config = dict(
    n_layer=11,
    d_model=384,
    n_experts=64,
    experts_per_token=8,
    d_expert=32,
    d_shared_expert=0,
    activation='geglu',
    moe_layers=[0, 1, 2, 3, 4, 5, 6, 7, 8, 9, 10],
    router_score='softmax',
    normalize_top_k=False,
    routed_scale=2.45,
    balance_loss=0.00608,
    balance_bias=False,
    router_z_loss=0.0001,
    init_std_router=0.0157,
    lr_router=0.00074,
    n_head=6,
    n_kv_head=6,
    head_dim=64,
    vocab_size=47622,
    norm='rmsnorm',
    norm_place='peri',
    norm_eps=1e-05,
    positions='rope',
    rope_base=10000.0,
    rope_fraction=1.0,
    qk_norm=False,
    attn_scale=0.125,
    tie_embeddings=True,
    parallel_block=False,
    extras=['capped logits'],
    init='trunc',
    init_std_qkv=0.0245,
    init_std_o=0.0305,
    init_std_up=0.0351,
    init_std_down=0.0351,
    optimizer='soap_variant',
    lr=0.00721,
    lr_mult_o=1.21,
    lr_head=0.0111,
    grad_clip=1.0,
    warmup_steps=200,
    schedule='wsd',
    decay_fraction=1.0,
    decay_shape='linear',
    final_lr_fraction=0.0,
    batch_tokens=65536,
    seq_len=1024,
    doc_mask=True,
    train_tokens=391300000,
    steps=5971,
    dataset='wikipedia_en',
)
Below are experts of layer 2 (counted from 0) of a mixture-of-experts language model. Rows are named router (the router's row for the expert), down (a neuron's output weights, with its number) and show model dimensions 0-127. Each number is 500 + 25 x the weight over its row's rms, rounded and kept within 0 to 999. Numbers have three digits each.
Before each expert's rows: "comes before" lists some tokens at least twice as common just after its tokens as in all text. This comes from a sample of Wikipedia text that the model never trained on. Tokens count by the router's weight.

# expert 15
comes before: " to", " of", " in", " a", " for", " by"
router:471491490482486519484533499513541536538492490514516510521505505473529480500475484507489524493477561531475541537467493515503507523510508538469491493490499559475484478490505457511525520497474485486529517493481493492483500484500506480518509469494538477515483482495505481465504513467459515477477466472528491532511475501489502534476530473441517489483507473472486499514554517441489456515486
down0:468470523509497540525501482471534512487557519499519491461461501501483513509506499547465446492482454483510470513550514511481517470497480501508517489482505500524516456504441521530470523474515534516490513491482504492523512495559506500501495464542474485461508483522502502517531454501471550449503480519514502517490508516503475539504512524492503498516448453563446476515447559464496495529538
down1:484486516510473445496497492477493515524503503473484491516517526460510518541485466449477526493509501516518471487516520456490494494497523527522463517520536474503466481462457502510502420540455490521486454484473502554462498524476496443463520475489498543509469530500531522500513533487475516492492529495502541524501480517463465493472486520534508502479441513475506465548490513463509480486501
down2:479534462525505497485470532487507491499462532485492460439460498492464543501488486498529501464557472483499474496507480471477475480491480522497483546472513513532497512474425509522479481536498512469518495490464504475505545485495509476516520502523459537523520506504506515514507523498518490494556496518458472445490488509470434482482524492495487526559504550490543494520521523522469535518496
down3:495505489495527516451507499501534452540467472513489503557456471464490506508515444459455545468467516512543474483516531480493515479533492532469501430470511478498493529489516503489533521480475464550472490476484483535504501516511503497457500494480495496490473491489488526507490504520533547496476503481490457508528499492485489508485487528510492537522516498503512502481488530504527449484467
down4:533537538466466509534507492540523463511547494467509511520521496506504556514494490446498484512547494504548446553464492445491492509548493504488513495510467500492497474531521477501476467505495506528472485483518493494477506522513502475486483483515501478572510485479488467481501465543464481497507476552497479507508460457506444518541457524495484468507495486520470505475432529517456503462495
down5:531499506519499521502492466496513517532535490496513485523490527523491562493505513493513505509508473525527489515510533488491502536500522469531486464505501497485484531457535533502526507494520450542508480515479506507483545501536492471481511458516496458488506505506515517479516528538507494461485486503533477544549494457548495478480542462499479516557481485454555532501498495487487495511486
down6:476486488475522461485510506464523501519487476479497525478542521501471493503521468569473533495492501499487508537473459531489528493526493499494555480461541462508511493515486474500504534504469509472506497467449527532494491512513475485512533502494510481462497485515518476531526482512479468460485490528503491502504483511504459469535490505482485506525489476527503513461508499506480443509484
down7:508499491469538476525524483457521519515512513504486520501525499499500516474524533554504470503475495525448532498543500513501546497469475537550483504504530515529525432516487489480542522468491473482462518490523543535478484508487505538483485508509445501496508500480501450498495552483543505464467547508503495545450507517475531520504514470491528470513484509540489476484508499564518478530497
down8:482476540492543505484516499521469492502542493502559494465483485468461526506473498506484521473556542530473497484445538485515493498511561490492501506472508536483514511519512552518505507509522532493499469507442487497497515495507511491472508454535516481546521517478498498510499504481517506500517503479519489469476507492468436477503512480506481474481482491506520503503542457476488515476517
down9:493501480476523494495503522527447480505482481514522452533504540497481519478473490518483586514499508495490456519468499508467484555521494495505544516562498544531510482529488500534490461523539463487504482480514483464529483506501509497494478459497491521492521529500522478485527517505502501502558517535527470482511480488468486474489491441537516470499496502498523514495495504545496472502543
down10:531517491476551472477492512510505450493513522527523518501548485479466513475509484539517524483516472518488451510508462513519491504528488483523482521539466481518497481531482477514488495502488503516513493525453467510496530495439458474500484532483505488451495453491436510497491527462494529470500496507490484479513520499465488456482508510523487478487487528522481510516505425526514532463445
down11:526479551482510527541505526523475506485472463534475510542472528503538496521489487483513489460488475496513499506500470466498482484476465540478486516535468498469515502524496474525503459506478539479481479505511508483462503482475495448501472471512555467501486507503464514564540482466497498514488493517491486480553545462514496488521508514524508475446490476498485490526497507482514528494532
down12:501536497534497507553514489499491465479533504530475504462522557498533504508507487505516472513506510527502531479490491548475488516514544486507543480494520513453462499508484498477534538512451495454509512446504484510541553514527508471488494525476551496519463546482447511465492482483470476522524487532516512508500488516478546475514541461520489519528540527473528458503519487514495473456474
down13:500515493521457527492546500511446486500476538512463534520480516488511465470494468512514492541506456488539493523517508514506526550491477480516497491496518533483499495514499491499524453476473477512527515484487455472465513509567489519525515508514509479492488517515487474524500522520502486463517482533475482477510512488483558488481503487509488479495509474510509512510480538454502475471505
down14:488460557491503502520445525497509516466527497513501499500514480512487475576511485536513514496488496478561510488519480494506500453492485515524476469504498506485521496466468508509501511471507486485512440519490485460487521543534503472504444498522502495481552516480486494505478514533510516464506494517464506509487510484487496556476475510532475512505507523492557519485517484499563472481542
down15:486514532507482507477439507527518511480512502520458506489487494520497509487507508516509507500487534528520478458472484579498516491518486531437484482479574520493472520450517480485468519496463509498495510491488523485501482490487508513509500518521499490482526493508499524468488520485519490517495529502497504441512442494492537514471502519478484499493514505427530519500493520515442473488452

# expert 48
comes before: "9", "0", "8", "5", "6", "7"
router:495495549488466483506500464466474493506479486475495510519516507513541491519467485591513490493452540567509492513476479506485489504455494506487492476486454514490476505455482492501549509491474507496499515549493520500515449490536461498495487441540519523500469531509483518494514549498479487529469495509520500508508475521494509542442513478492486493471475477480496528520526508500507513492520
down0:499487481483470483522498506501498459506526549492506473434524444487534547524554501486501519502446478509483462492513487543506517503480507519514480470487501455435530502487488515519488536515512488503483517475514486456491523517514514483552515553502473530493480452478502510457506504516552482469530521496446512435532513511478462477509519525507465487505445499509510476466483499486551446507504
down1:460522501553539526496487498506515507501536495468473505483528499513488490536537510526505558492541564493512516528467438456481465456469454541466519503490486472496503442502495482483465511447471508471487486500506529484474473539493518529500483498528499491529500507511487477465467451494473528480472493444525495511512510496478519541490512494504494463497486514488471481539511481476540471482502
down2:469493518477501486536519521540486528468536497472497525520464477478463508569515502508498491518479503504479542482527518449508479483483515487508504509471561493475476501445464480545507493537472535485494481525482491509518543464535505540511500496480468484549480448503491505437494569503495525529511438508508501502517499500538474479501500493539493514506528479502471514490495505478442456476472
down3:497492485481474502478523514484513523508524553447521524466472477498490482519486448560449548487458478428484494509490518495498528518515429486489450499505433461470498539480482516471480535485472494499486479471490475515534494531513538468490457454504495484496519496504514535498503520493520467501493514477472494498524521517463522486507499507526484485493504491524484516556515507486491523481525
down4:442522476502484488510521517497486518521504511533493490503502516461507493529478521536508470531453457481489511470494517469493492496526541485491523522501509462535494500504469524504533496499564481511489478493526483479524511483505502474511500491495506508473488473513488499423510475494521489501511476519509495540516532476514497461503521468518536534532480476505498517453496534534505519476476
down5:523492542530481497542498521448487481465506492529455509516496538478506553492469512524527545488471520472529453509519481483519485530506522498494509483501483528496488482534495492469417512524475502491486527463528522488461469480539503508504488476513504509491504498474470485490559480491441498500477464534507528474510471494486541500502499541510520552483486481550487472497467498454479571515509
down6:489485458485485517511503489486498515539486490506467459460497489485502492463538494526556559515516546492495503473495503477490496479526505538509463502530481482482488486492508507474558504506492460544522510521523542465464532483531531490511518502512523516528474490499503479460517504498510478483479492491504470482505545467429476479474509442475519486514499468513472462508524505456486559498573
down7:472503554513525480501488493482495512506501506492526511496492472523522495492544522504527473531512544528506533526513505530499498482502485499505502540494485427488486456488484463491496515494493525448511502525468514519506502505535523554523517499550488505511469453468468516476496472507458490500488528493519480506441508480508506517497467497481516538522472544469543443533463526473530504532488
down8:536524505512480484484504476487478555507501509500515514513489461528479458525504487520493502468560528460462540449484474514480475528489507479458509480525526431486502502506470505500531498474485533452480483538514499484487480486448492491534475552491461496501496514464488505534514477466487535516480489557545523524511503471454444525479515517514509496460546494489480460523505508460472490472543
down9:529484453489453506494464522466498499494431480499457483512479522525490488499496508520540495459473470483517533504534527531520555540497554541461514450509503492513496475513517496477503484488504488489501549532492521456485524484538480495486477517520509470501514547478483500534514499486531492518468498513486477526513489500494492522467503454456513543500496494461510506450441510518504567467461
down10:540490470485503539467469493497492494489527478477466451498510500520501508474478472527496496501484481532533473484517448501530488517527477534509521492525523511489483535461453462479489453479478526481507513527487506507479509493521483488478507481508506520498470495503487458500503486478505483528540466527482527507497472502491494512515507480503494463457504520491505579556466517513475463484500
down11:535521473498516476505475472471493496519469514501500456494489455504440492510508454516530545497453516495474496467506507456510475506459462513451496493479521499463497517451479488522488509487486508475502479502523485560518459476528505507462528502492497493512510498489479523537542550528528509475509510499509533468554511506499483501503544481503498473448475504482496502496491492492480485445519
down12:482500507531525508515490473511501480513477517501536496491455448487524451517503464539440543482525535477452480527523502488524521463547526501496485513506459460517509522476506469471500469516543491483537489519502505483504499528496493529475521486539492559534458467539491523479502482485467486468516496536481497520483476519449531523519479500515518516525541512520534460448513481525479482504537
down13:529478508488517522457532470464491504492503500482482508515489465513486502477512496477502524497490481484483501480516487506478478518525486526465516472524474511538477497489522456470513472498472497505497456504476487500452494506479539439486488469487475458553523521511494462504470441516472484498530530470484475544515504519500510496514478516483473506462540478511526485497487522508481494492520
down14:483520520501473545505543468499491500488496474507474480491480457504471463495464506497513503487548506482512481492495460476506522510499545517541508499542524457468515485515481499521533507496513512487525475501544473476507516478485526478491559559456503482483464479486507474497501560508474482493566484553510488502512486465528466463544492493492471456443506479506479563554491501460511468469539
down15:468532489516501484525515529494460551506518482479438515514523497474466470502515501535553480524491520513465528486539527484482483505498493510461489479503518430477530496513515499495486501531498491507495518486567510465509478458507466561507491476495498519528503457526460508497512437485483461485489527531481501468519517528474512481453482491472483491517473481494494504442519497464492530515484

# expert 20
comes before: " a", " the", " to", " been", " in", " an"
router:493476586495501529483538486473476487553505491482498473469574508502541499493479478527499488499480533521501524517495483503525520500502491509484481482480471532454482478478526494554485470480470550453509542511496516437470471503482471529529541449540542487540472495515498477474543522465476455500462456483501509495478506489517520523497492525471501492517521488458492522517524503481475482547508
down0:454491460560520499502503486500473513508479482493468476498496510532539490499454533521496467534511485504463472442477564557469506488522477482516510482484488461511544490536490501504502501539498504587510528500523494505491524495549475487517475485513527519528499461535531495495536555517503478480524509497508483556497476527539482491520535515479542545503509478502509512472491537530505504516531
down1:479485515505515490466490494499516495558504527500474522490495479483509474484547475472517517485515455460546506500533526506528495448518501506538483491475481538487508549491500463463507475483531486500559509510526514481523479497496493503484475495542519524515491485506473482497520489492538498500498468465508542484465500508471521470541455461531483476546516517535468523536519486537490532495462
down2:503509514460494483470481504512487462545468522492484458518493500508505563484480511521493513502530521456502521535508466496481461489511506530453498506503531455514497482499482469492487461521501537521503457511436501504494489509522500513530527462487484568512507498525539517444498545481488488510556493474513498540506509460509518465485504479498502490518463508466476541491520511493479503515513
down3:519550463519476501512483509514487539528518481578540500506490497504507464484512514453527488556496577499456494505516512521524466538522514482495486517499497546553528497508506508533463520452498498520490555488512481496531515493528489503543532442511524481481499498471499520478502503457465504504509536542469499441534459537531502552483518509492534495476505515533464507470524528538521498502501
down4:514506517456480491476495482511511496489503514494529470478520491486481509510530496504497521490489539488498531485537483430530500511493480471520484515493559493483493528548478464493521536518504474498490469540504509519490482547481468491507462529496498480461513454484515489492477523486537548448516468522510486471502535544510490491496455486437484474517438524496523502489505417485474544510459
down5:475536469512523491476482524497494499512486505503527462496495503463508499496514537527476525539493481460506542495471503449494516525494445529495472489511488515517508561485484516485509507508509502482486412495477470504506464510536520479504468489468503514476514515454500511548529514473504545522519507505514534451527468447514511528485493491501538479462514487483480514523525503466495479483459
down6:499490512532499509552474479514464506485512515455486495488477499552522501510538465506497488488458470509477486452506481494483500507514524490545498560492512509506464524521478462527505518545453528527502536487514510505493503512466513505523539496460479525513500453494490494462524526534504551546518498533515499532520506515474476525483518478521499502503511480477511523489487469513488500484489
down7:470544449439474492493433494538540506473503497516505502531456512503472498538456525496505484511491495484505476506519527468498519520502510522484498461502486472497479527504486476479518521458519520509489496475504497513478465447517511455486496478492479478488507518505483505522531496509469463540490477530506550515537496512512515539494474524477512494474513512529514496525461503518500510486495
down8:536494496517533467506455460532496503510489510519462523507483538508494523477528503518508465468471537465516472507500502479506495474493499516494488480526495507470498504454505519519496485528547482436497503494521525493493488494548478539479526482508432515526496447475504472479470503524516477544501436526513506502493507508492505516505511488457492467519524526507470488482492493522501516512492
down9:510502500516519492541497487494465505539463526455484485515502483501561473457494482490520473507487522534493453435492477491466504497475526509505509558515491457478491512504481466494529491465498492513497538517459490565462478499467500484482545556481464494504494523502539498493475486492490485471495497498507479488494472499525479549483476470476489507485500493487511484497515498447584453504478
down10:542533483533495470521477503493506530527503504514481503512492511539502543470509455452489487530487485553488478481566467468474489478473481469521510447502505514487503485513531491558491524513504474525485481465505476432512499535513515472534523545496492476508455511466506516504482501529526512500509536513484499521454464486511531498489469518496493527495498458498495491474531449521499490504505
down11:523483585507469507508482493483554508534510511495454530533502517482461495478486517495479505529489527456499475489525497525507473479523540522524495540496505525506530471492518490508450511459515461523518491516500488517508430496524538533512467521506532501484524535522471476473493483487549492492496485494495496485556472431467513533536503491526515501457542497495483507512511495488471515484486
down12:502488512510532489482490495481482531508505511478503519551440495518481487486503527534494479492501489508527467534483476484472505462484455477468499509516463503523498543506530490476546497524483502527484554502528457524492521518482493537521519502532479517483539454500472480521479471521472487510460526497535476502477538507471505495535480453478513511495523483523471485466509539518485513486478
down13:496501460507503496478525490513449577477496487482493496474457529495551483474521493482501521501503433554482552526519501488515525502522488484503476526535498485532512508533482528455482542526447473458460455526470471504517465471481490480553516506492472497484469436517496525435534518475557514497487526480495486502494465488513514524509494516523527535537542513442535493490484552518488499536509
down14:483495493532453487500504522481490502474493505539480480548491521510464491493519493462488492517540515541516496468473494540506519523496504490540521519506479499454506539462501523537512512494494480498522512501495503468503559528477469493509527423481455460481498500455479535493486531520470446545467484524516536493526472494462547489504477533484478489479504548503533537496510506449457500512480
down15:483523509503496487502482507562462532537503504493425475516515503511512450474490513480508488491458516472482540523536479511495483545467473444541479486490472525501520543472486483533486503520528513493481505517520506513482513499467469481521548538516501454484503464482498470491511508498505507481458473489485510506502484465413484544525512432470510490526495462500528522501463493490497524470464

# expert 7
comes before: "0", "9", "5", "4", "8", "6"
router:505472525474483470505486455445500509532496502470506492536523480515519496502484521542514494492470571526511492507493484516459502533454513515499515497474489494502484517491511521534534532470447520476498523517536556466513450474493493518490513488557535518491518551523497521504522528492458500521480516522510500500502508516504504503451532476498487482493515485435492509539524520494476465511518
down0:438479489482490517457428483516499501502457514471504503473501556497513495513517555480524492453517491550516549546492512472498510523543498494468506489480530492512519482487467481493494483482487503515482490515492487467479476506474463528490476465492497493500537493443483469540498515484536500502458551506494467512511491459485514532506523496495541498493507494502498515485484542491551517486490
down1:522472508502509507478513478483489456507552490507489514558514489423518511488481486492546530493495509480458495442539481491478535503482508490502523479488505512511494541495496515481451502495468485449559507476510486509492484500535501460482464532477488561522516447503474528476490514548495494492495514518501534457501511520503475477487492499543489533494464480490518508473501510495472523491480
down2:497514495497480508480526503480488513475534494496491435479485488540481547516508484550508536517461497453551468495476499510510499538498487451465546467479511540470476522480491446494478483508504484498524513472532467476522483510515505515522527511509475501508510494486528468507502517501476525528485491500486491495466452506531457468489496508509499484513505462466506547491489528486505455489535
down3:495505468460494547490507536500546473551490525496518512501515474514524486474542528468480488473503493509524526518513464526502511519486485529523492521515496462517531469536521447438480524498504506468483516479472484493444538503505479451494467487493490540466515504510494526498499473517470477478508493477484465499526510476459479506495473569514511485546493506493530486486464483481500497518490
down4:504495530523484473533517490510523485465510478530489507561484526511506468484472513490519524507488476486480469500501512473487439477525494493480506494522485527494532510515496497501483456549547494482528528500511496468516523498520455486533488478532486499475498492509531524495498491521483513473511475483513487526438519493568497472445508531537513495506467516468554513508524498489495477563517
down5:513497543550526505507502493509485513512535492504546521520508499483519488511512501455460503508462468513540504505517527513502474506496480493512502467510541497537493506501464456542593534471516500468496453488549496508501462502474476509504490475502482531494475520501512538503508521508513508490484488511489485502488513507540537494525501539512512472500512510468452491490509517547505526526534
down6:473504523506505478502516506487511509497470487507483502545516492478544502521477491477555523473469504528482506485521500549484485484487518453520477479505463512484508494493507560487442517495480477530518467510500526545500507487498544457491491511480502465501504549494572469505506527500458443519484547497491530468480505510555493503485516524494491549526507493512534462545536456529508488487462
down7:439442473495507495456489527521546516456517512532489472479505484491542528536554505500463506450469527471510478497518492444484509467522525504490474519522446572514488539500475505455503521458495479528516490449515489527476506500516514514510509514528509518528472459529498540506484517527523478499513514494458475502503487504470534510497496518498466504522520472458494506477487486540501439496496
down8:516508491520514487492500495548494501499520487488525531510512512523506493511523494499506526489522495489478531505489488497531484481526459457470501468474538474525518456500533509514495496482543503483484508464487499472480517455462526523512534558520513489504480510502497497478518462510490482491472500486522480485463487523479508489505513479500503536483486465511550503485492505471514467478512
down9:461517532500523482482490567538512503479481496470497515501509534481546517488480508523512524478500462503509491499462513434488504465491536467503476509484503491499506500509470483541504501462496531524451480506482500515503491540494500464500475463521490514489499450511523462529512435506505512491493513511535476469446504482514509493515478493500517467444503495493524503455500466493540519496461
down10:481481514471489504492452492512518478508527499511515490483507504467526517508525502526494519472584494500496503494500486536526522512480496476490513531531458487528542422508505464496546460533502523490520528493490452508509490534470487503487541484467493509510502470486518474514457445496493485518527515478537497482523500498537491532542495507464563451544502489527505483478482507517506513485469
down11:564488448518541481433478504467518493530500473485471479536515506512516477507534498456489501493510454502491524495471463490521492489502511501520510522501480485539495533494460543462531504496524453487489483487454522502512510514528480509519507515524529486504458519503499445570517537502497469528476515503510472473469485485471508493476481506478490500513469531487505534526479483550524557481458
down12:524505515518518494493483456490481499534522478517515424511518469444514514520526482489499510485528431521473513529523461459482501514496488489516495499507477448486463525537484481478529507482476534484524502485453468495514497530506536531504486518474491461579511500488483514538514496529519509466470500475517493486498525495517564549544495547490466495546530542471477482453495504453502511511487
down13:526503486469487476521479458457498465503497505478496463473540500481499513529523538513524537483415514535490483467541525489508467536473517510511482537534491503484507523528495494536489526524458508498473534488529526485548486481557530488494488480520535513460509491491453508488477500485482484524470526508458514498561487532496508493523525521531493505474492506492538508475531468514472482481489
down14:505548502497510515517513477512497458520477480556525530527480529487481534507496482454465464499500533501460480478515469548509533502512491461497484497471526546460512499486506471521512516504541532498486514511496527509480549471485481550549522534518527495463518512490552498466473542521520492469470523528509524529496483550515468514470497501504537533515490490507540471454532489546512491467487
down15:513490503508508528511531499478508495485503500491443538511537461480500527526461496507513489529481545543508538531478526565489514498503523480484538496511542540534475490520497535532473500484496472492509508488459490526498515520541481478565515470478526508476477557510489514464494559466489478521454517544492520461504540483448496501494489457531552497523509522499494540484556480533486491511506

# expert 39
comes before: " |", "0", "9", "8", "5", "–"
router:501485505491488482506521497451504506508489487505469479519500539523548502527470509543497499485461544529524517513483493511481479508450524495447484513480472495487459515476512494543553520484513489482499512543490512478506413481531487511499517445531532468515477523515484489484504519485460494513484498504510485517511496514517509516487497477499528506516502488474495499513506518487504460535538
down0:450452547533522518467500480542478457519497483510516495525511486523532475504516550479551466511530501518473514488441447545520498454483486484519522485468526544519517460501512488489508484512490513513508495518470501471468515495410521519527550495470505484498471481539556469484501490489483514519527513493493492506459485497526470508497463509488523525455541502499528502487522504517477455550483
down1:457494500488524527475503503508498534505509515479518509501475432470495455472510477438529500500505495490489503470470518522489536470485443527470472525503466457473536481512495498488508530461512509496523509523518488514481475492490498475468510524461507524522490460499500475499533475472487467496520582538512490476517544489488473510442525496519502462509527496516504442462497530479499454513534
down2:498507466485505540479493448477503488500459513493522498493522501511540540532543547512447523497500493471554512542497492499466524521460521427520518463512488514521497525496510433512516493467500474467518486488512486506486475490475522480516524506498466448503522481488517523508469522505531509553496490523495514520481466483514489445522473483511490521526485508492544537495462487508509465488435
down3:481493510477475523534476513530516514477496523510588475482476496511548467527518541518485482495548500449498512544474501504504507468499471483498520492529501420524493504529508473499511470457522515508487500475449494472485512522501453510517493550507438470511504482503503504507536431517550540508527499463529491545501500471489473511533545491481480480537530502468495429512496490513516496503488
down4:467497509466485505481495486462531493507492500487480501515461500481491509512534515498463524512519523433492526481522537512483492547506482480515521537518504489523498496516486474494520489472484476509500503525507480519518515491528482462495510514503482529531463506516476520457477514531498497564520501509509526505487519484453529527525504464509510544461499506493518507482452528510479491493526
down5:477486507516511485505537517493524500528559486528492479537498433497502547506481480542481522509521573515541492509485466475524499486440460532471513545502482470528504498490503480536483504472484495468497492517494478507498506474496497511503513513507513490516496516488498495487456481540530464489463502499526552538503486486506482458464497508519471488513484514466462536480505524454487488517513
down6:523510493499515460502508497498484498528527505525492509510530502502458476539508518466521494519568460511515489465499498528479495475502498530499482490456561454497497507522508476537451493527482412495508509492514471457493500485520495534540505509514538478508499472506497493517466439473521486473472486541504516500498513475474470490457476455483494524534507527526505483490498459496489486495502
down7:542477497442498492494467470506532447466446478469527552545534453555524555478472482511494533526501531525486498502513488504523510514516480508451531518498528502496528548483494518524536526468509486489485499501546503503502461435456510500531499477497517501460502488483522507533517460522481507516513467495538497537487458544511488535506517457467511464507499523475517507485443486546481499548526
down8:529503502514536500489518489541488492531520504487488483455528488517507476484522491461510499485453419512516488499493517466500493514490494491486490518502517480483515518521554528544457534510484534498497491442487506495526493503485523539448521537544472514557497489498484463494492468485525572497481494500475517468552545523536522481501500510468509492500487491468529491501469516518530507489442
down9:523489497479498526508519496483520493491504524467494487451482469526510545492545524513548483495491496491482474506495472533514507534482514499544472488476543498451510478471508483560511504440462473542487537521540518554507480477469453491505537510511505481513500503483522472476514465518530475473537514525510469508474506497465493535533476506460479489461450477490469473502498484476495532527527
down10:541477508539500493514494509481481540512521506465503481482501496533471545500493482520551499464486479548493505486490459483521505526527514507529485507509550491467489505519507486489438519503521486508504498485563510495469499471603499490528481527520500521517480496484460505466534495488492475505477497498537510469509505493524509477471455476486484526466459492494493498473473491472530468512486
down11:508524525511501485507518508524499536480502486495504459490545550505468510470501485495471503482556490521531507524501486483525466525518470493474547516477526458520489464518525545515490498490521493487501482527527538530516488518499461526509525534510484498511538502512453516552496499492493519481496504501529509475474507458549490495486533456481449497552487509468568539487468486454529473483533
down12:521502487481485491489479502479479484494501479512523547532496525468490519514494481457552447496497564490503516513456502461476505568521503519482477511468493537483473548496476507488474456493465521476494514474494529522513545500472513508513514498476513459484532518474501516512546533525491508488501504516470545524534477530476508501458527497533500473446481517526500505503541489528490528528455
down13:507517509494492508486481533462523458503470519495459507529466473526490476500485508551525491483439536524521483508535506513535460540503503509472490538447485517496471533522472468522488501490486478510469495500463544534509509511529487526498487420472487501519479471509489475514544526508480464465452461533514504494470525469461492520566512506469524519469506490519484499504537475510500487502465
down14:455519521463466533479492497526539536469488513523486523485518507529503518479504474465497520492507467486550511522511483521499468535504509504474493476470516458508514477532526506473513480545503526514469458474496479504531515500448533519472438520478468464531506460511475530478505434517508558543477496487476513475506505473536508529530531535490482560529507504539515493508492498507524530516498
down15:525489486558503513482512514537532503477468497505533551501466541506481511510460463490509501472503486453533547522503495456483488488523499500482537480483487496527531445477476509495493496496529512524502493478463462458494460546458464511479541497535452502509514488465519512506502519488519495483475478500548513520458493495493509500482484458462537545484496498535499500497497507465510531521475

# expert 29
comes before: " of", " in", " to", " by", ":", " for"
router:474483549520497512482512500495494503553464499492500517496550510496512510493501480538485482489466537522512520529457509484510504490486495489460472450473486516463485491492501502544513478463507552502478527492462508463517440516495450545495501452519538488535501491500455485508528531484499467488475476482507459470486497494519544490519499507468468475518501462477500519474509510498508481539464
down0:512507526493497519543497533508505455529487505491487488451528461492474473527511472516473497480484481529512488448500505560497480519512520511508496525483485492528514489464471540497517533496497491509532440545456479462496486507467492508550495494502496517521485460500513519572540480460499490469498502534559485474478544446495511473484504497484489486546492534471485498485504545459529472501514
down1:525510556491499496478482509520482476514462501505482494506534513509499534529466477519511478518516530502453506466486504552515527469535475522529506475495443523514514493460545505462495472497538458504532500506453501489530475476515509549477472484529520489523532489523504514503537522480464545523515510501502501494531518511525491490466488518467483533498525528505529468461518490553465514455504
down2:484494482477501520478508513489489509520486501513463525526495531496504456501486513481525488488486451549486481441528520468504504483490501539516520524452508473505494479484514541478543522523531504500496488491494469474480514462504484476489489511482521535516496481525505511452506481488500517496490504493507508464501524525527542521526518491485442538520504496474509526478499456463469518503489
down3:498481569519494475491502547493530475505479512483516545485538514549508504485541490487490447539467462446529500524509449458519505499526490483535502504513545477490497508485501476497462527519517519499515508518452500453493510502441463460482506514521503524483508492466516548523481517489460481518484529457504507508484559509485484513468491502521469483503511510538495510496479543476567531445458
down4:523505504564489470524488519440496477514502506524507553501519530473530504487515518426517498486524480488477502493543509517477477485465483468442470488464494447490476504471465497505502511465481429489510519508514459491511487473542500465496497475466489540502526514503491511482515492497505539463521490501509482504464495512518506538453499508509480525547500492503466518486509535430570488528508
down5:496483535524507495509525455526487489516478513503483516486513519494545500482522477514504499537486584483468488508491488456486496528463491482535464480523487531521473489550469499512515514518495515487512493515499442436485496531466518555511468500487534515507519502484538498483459492485474517493475498521483462483509500492501510543502504453515479523464547465513532521498521454525498472539431
down6:480537514489480475517551479473498465467495501516489506470523435495525456514471492487503470475485483523477491500539526455480491502508478485521492501499458559473482444531508525512517503513508502498499503515528487500490466505485476504512481549450491487514539546478516475540478544503464559472500473480494472490501475459458512531485505552503502509495477507503512500481510544525537497508493
down7:498459469541525485418492525509517454527535470491494520514451505503509507464534477538448516512522492512505563514513494504543495532521498543495532550445496483498489493511479519501514505494503493501467462521518451541530481494516482496481508493498495544501495518515500490471493515466500507486498484459528489485487473491480524458530563517492460468487465521537485522524505519494509516512504
down8:498477494551514476501477520491557514531468482459492516529451505485487456501503483541462471487494482481487489494561521470499490471495430519490465490512491508478503503488521517500537481476436522528517501513450481484508536502507488473527515471521485520489486522461451563498496518461494545528505505458497477461541472498525478495534482552493520500477480472538499479522519497501519499482507
down9:484503558498505506503500489502502454486527505506535504515453482474482534495472538504479529561517528472533507516514531468540498501499507486545506464485476480439484482529521483519508504521495559506496475528488522524499510528480473496470525472514501511495498483465504471510494553512498540527526479445469526545515503483489505484535517484489566504534496486513490487469487420540550483465525
down10:499500524494482524477465512508490483510472518519467528489542499548487452489470501526496452555530518475512451506504530524522514494527522535511522516527480505492492474483505498495477482509502553507498527498511510511502500500481504469515505476470527503512516483516501500499482480512465518465497523459466508498521485483525529487533479531494503447500499496498499487541530490512489457478503
down11:513533538467524527498506489515518505470545455492508511496507494504492481468541526463479472523510460527496490487500501534468510495503490552487501477514523448489477482497478509531517480520479488510483460477460498448487501510489537503463506459513442529489453497518501468535493525515514531510534474468523457493516495471469454528518517495519506540510490503501544465563479501578490474523479
down12:510483455462526500465513506463481473500509485475466537483473519491494482499532490480501482483504460541493475491467494511527479515508501475493500516519479551502512533477513528490501529509487544525524511524434489536496490534476553523492505498475513494502498525494506490516487472453501487506531524482533513448500530510491514461475504519455489523496517494482490458481520493529476566540450
down13:477481530503493485525528517496502492489526506489522536536508503511495480489514481482477551531513534514492477497516517488512502500487484454566504498470488530507516480501518479483464500485507487537452535475490500501477509542481522508438501497539490517512493495536503458483473513508526445469519530468483414480482503516486496544523508511516531485505480498495538520513509514497470458491544
down14:508526479520488534502493500481503550477483469517534487501513490494544519490500517560485469484531476486522546497507466466496491546465487506481480458499542459488538474526503512482508514493463503521502475516478492467509506459544496513477490506560488477496526496477504510505472534464504453535538528539485516466489467559507504485503472500493497465484527477524494509504490517450537483493528
down15:491535569494510501496499512460487454487520503511520494544521496489491467548494523545472548510461513471509502517442452483513497488510490518486539536531482498520490486497494476508520511471489463512506515506499521515484494516535499534476495453478486474501505535482486480512505521496504521505496494516528459457517518480486516467542510571537497558477474505507466540477510514489470491518508